python train.py --n_layer=8 --d_model=160 --n_experts=32 --experts_per_token=4 --d_expert=96 --d_shared_expert=0 --activation="geglu" --moe_layers=[1, 2, 3, 4, 5, 6, 7] --router_score="sigmoid" --normalize_top_k=true --routed_scale=1.0 --balance_loss=0.00091 --balance_bias=true --init_std_router=0.0171 --lr_router=0.00078 --vocab_size=16384 --norm="rmsnorm" --norm_eps=1e-05 --tie_embeddings=false --optimizer="adamw" --lr=0.00178 --beta1=0.9 --beta2=0.99 --grad_clip=1.0 --batch_tokens=[32768, 65536] --seq_len=1024 --train_tokens=584800000 --steps=12404 --dataset="wikipedia_en"
Below are experts of layer 5 (counted from 0) of a mixture-of-experts language model. Rows are named down (a neuron's output weights, with its number) and show model dimensions 0-159. Each number is 500 + 25 x the weight over its row's rms, rounded and kept within 0 to 999. Numbers have three digits each.
Before each expert's rows: a language model's description of what the expert responds to. This comes from a sample of Wikipedia text that the model never trained on.

# expert 26
Content verbs and verb endings after auxiliaries or to, e.g. made, released, became, weaken-ed, swim, identify.
down2:485437477480529491493553509446531555489503482510529506522512514477453516501504487486485479496499476480527473512513483501496482515522447500419491482501448464486520508464519529489479504488517465506512506452531512494507529474480497505466518477491487516515481500505532514506507494543543488516449508523519514489508499524497506529503495453533544517511541486519470505472517515451487471523476504518529511502532465513478493526518506547494518544541542490527527467466514504508502476501482455

# expert 11
Line breaks, dashes and first words of infobox list entries, especially country names and proper-name adjectives, e.g. United States, National, Royal, Location lines.
down0:497514507541515484515492511529496529539496501464487478542465484456551532539458516521503522515526489502520503493490501484504463509519495539498531505546522520520464540472511509480488506498496501480519477476496494548485482536497540561519502515506520472445511514462488515502435476505482465505529509515496524531537504503483514507448510513486470525493512469502436486497527463526499495476518489491480457473519481516468551548513483481493535506521534514537499506542479527508502455518486505

# expert 27
Lowercase word-beginning pieces before suffixes in ordinary prose, such as ir-rig-ation, re-, sp-, sub-, pre-, Unpl-ugg-ed.
down0:499521514474517514571515498532553511462435495453497525500517513529487519490518465522498471486492479527500487477495482484501533489477513487496488507479496507507535514528472508567543499476514528479492490450547502522515525536469487482499466505488513529514462530512532512474439499505520518451495529482450505484481475481485509512497522526469540506552495493506479503534501503475465488542487505498511496509492465525511469559523519480543501477501486470534522466538496507526491473493485520

# expert 9
Labels, line breaks and punctuation in infobox and stat lists, such as Location, Date, Batting average, Total, Least Concern.
down3:522519505487497505530487518504528517467455499469464489508457488471519495485479526504522540531548493501504535512502506517523498503554482466503523497502480480491492482496549516502529470566555518471468472484504474515499442487494507482488484491528508531490498533496507508503442472511452526529538511489515507488465503532504495495522482491496493477516515460508518479478536466525507509493514518505515513488504513457539471471489468472467456480544528508518501463502452422498489473447493495

# expert 28
Pieces of species and genus names and taxobox fields like Species:, plus odd name tokens and digits in coordinates.
down0:516469481506497528501520493506484519483478506508498508485460486501491525488518519485531484502474502481535438537465519473510529496459493509474507480501511529492510497518513516493521477513496499492465509498511484513521459512514492503525549523558521517518511516567541541494496538535530520524485490478486472477494514459446506503519504468528494517517492481510487463550518532553476486474507472520461504482486510484498488497465494512460495472523483496541503538516539393526501484468464510

# expert 29
Capital letters and short first pieces of longer words or names, e.g. P, Al-tered, Ch-isholm, plus order in in order to.
down0:491505524495518526471445491487461516499490484485461509530488506528468520483535454481536473463459514510516514510469516502503515511490458501468523482532492518492475497491534528509480509502525537512517467508496517476488546480449506476551507500491565461547467448477510504511495526487475465544458501481518538516540513480502480502503510493495475505519503477485535512499489509460510519484501491521535504470511517523536498524494494501491490511489482449515477467503535419476510495480436478

# expert 5
Nouns and name pieces for places, institutions and people groups, often after the, in or of, e.g. County, School, Canada, children.
down2:505532485496520516502459489504511479508490524504515484501512452539515573525543525505485500519508507489484449510534506520527543498459518528502483544466509459501519470454502513514488475513497499472508489498468495499542468493501457479488489556497520519515496503523497511471479476473509463492486553485470499498515501505514506481492498504545498498496490487459486487476523517508527486481462494494475479510484491467480538522495530491465511527487512466525517496518508535484514436620507515

# expert 23
Forms of be and have and subject pronouns opening a clause, e.g. was, is, has been, he, she, would.
down0:523518515457476532468492509542506526473532461454494490527506490473454462510488511524508512510512503473482493500540492485456514516457463498440505485513504482491495465477527485479442465475509504499522523516550513530518479459494533474505534490469529476464482535504503531499488530506508480518478518517495501510517493481544505538473496529500481463484472475492487507499503533518465524501448514517514496525478495502513535500510476519501468486548520479534513499491476408512485467467460494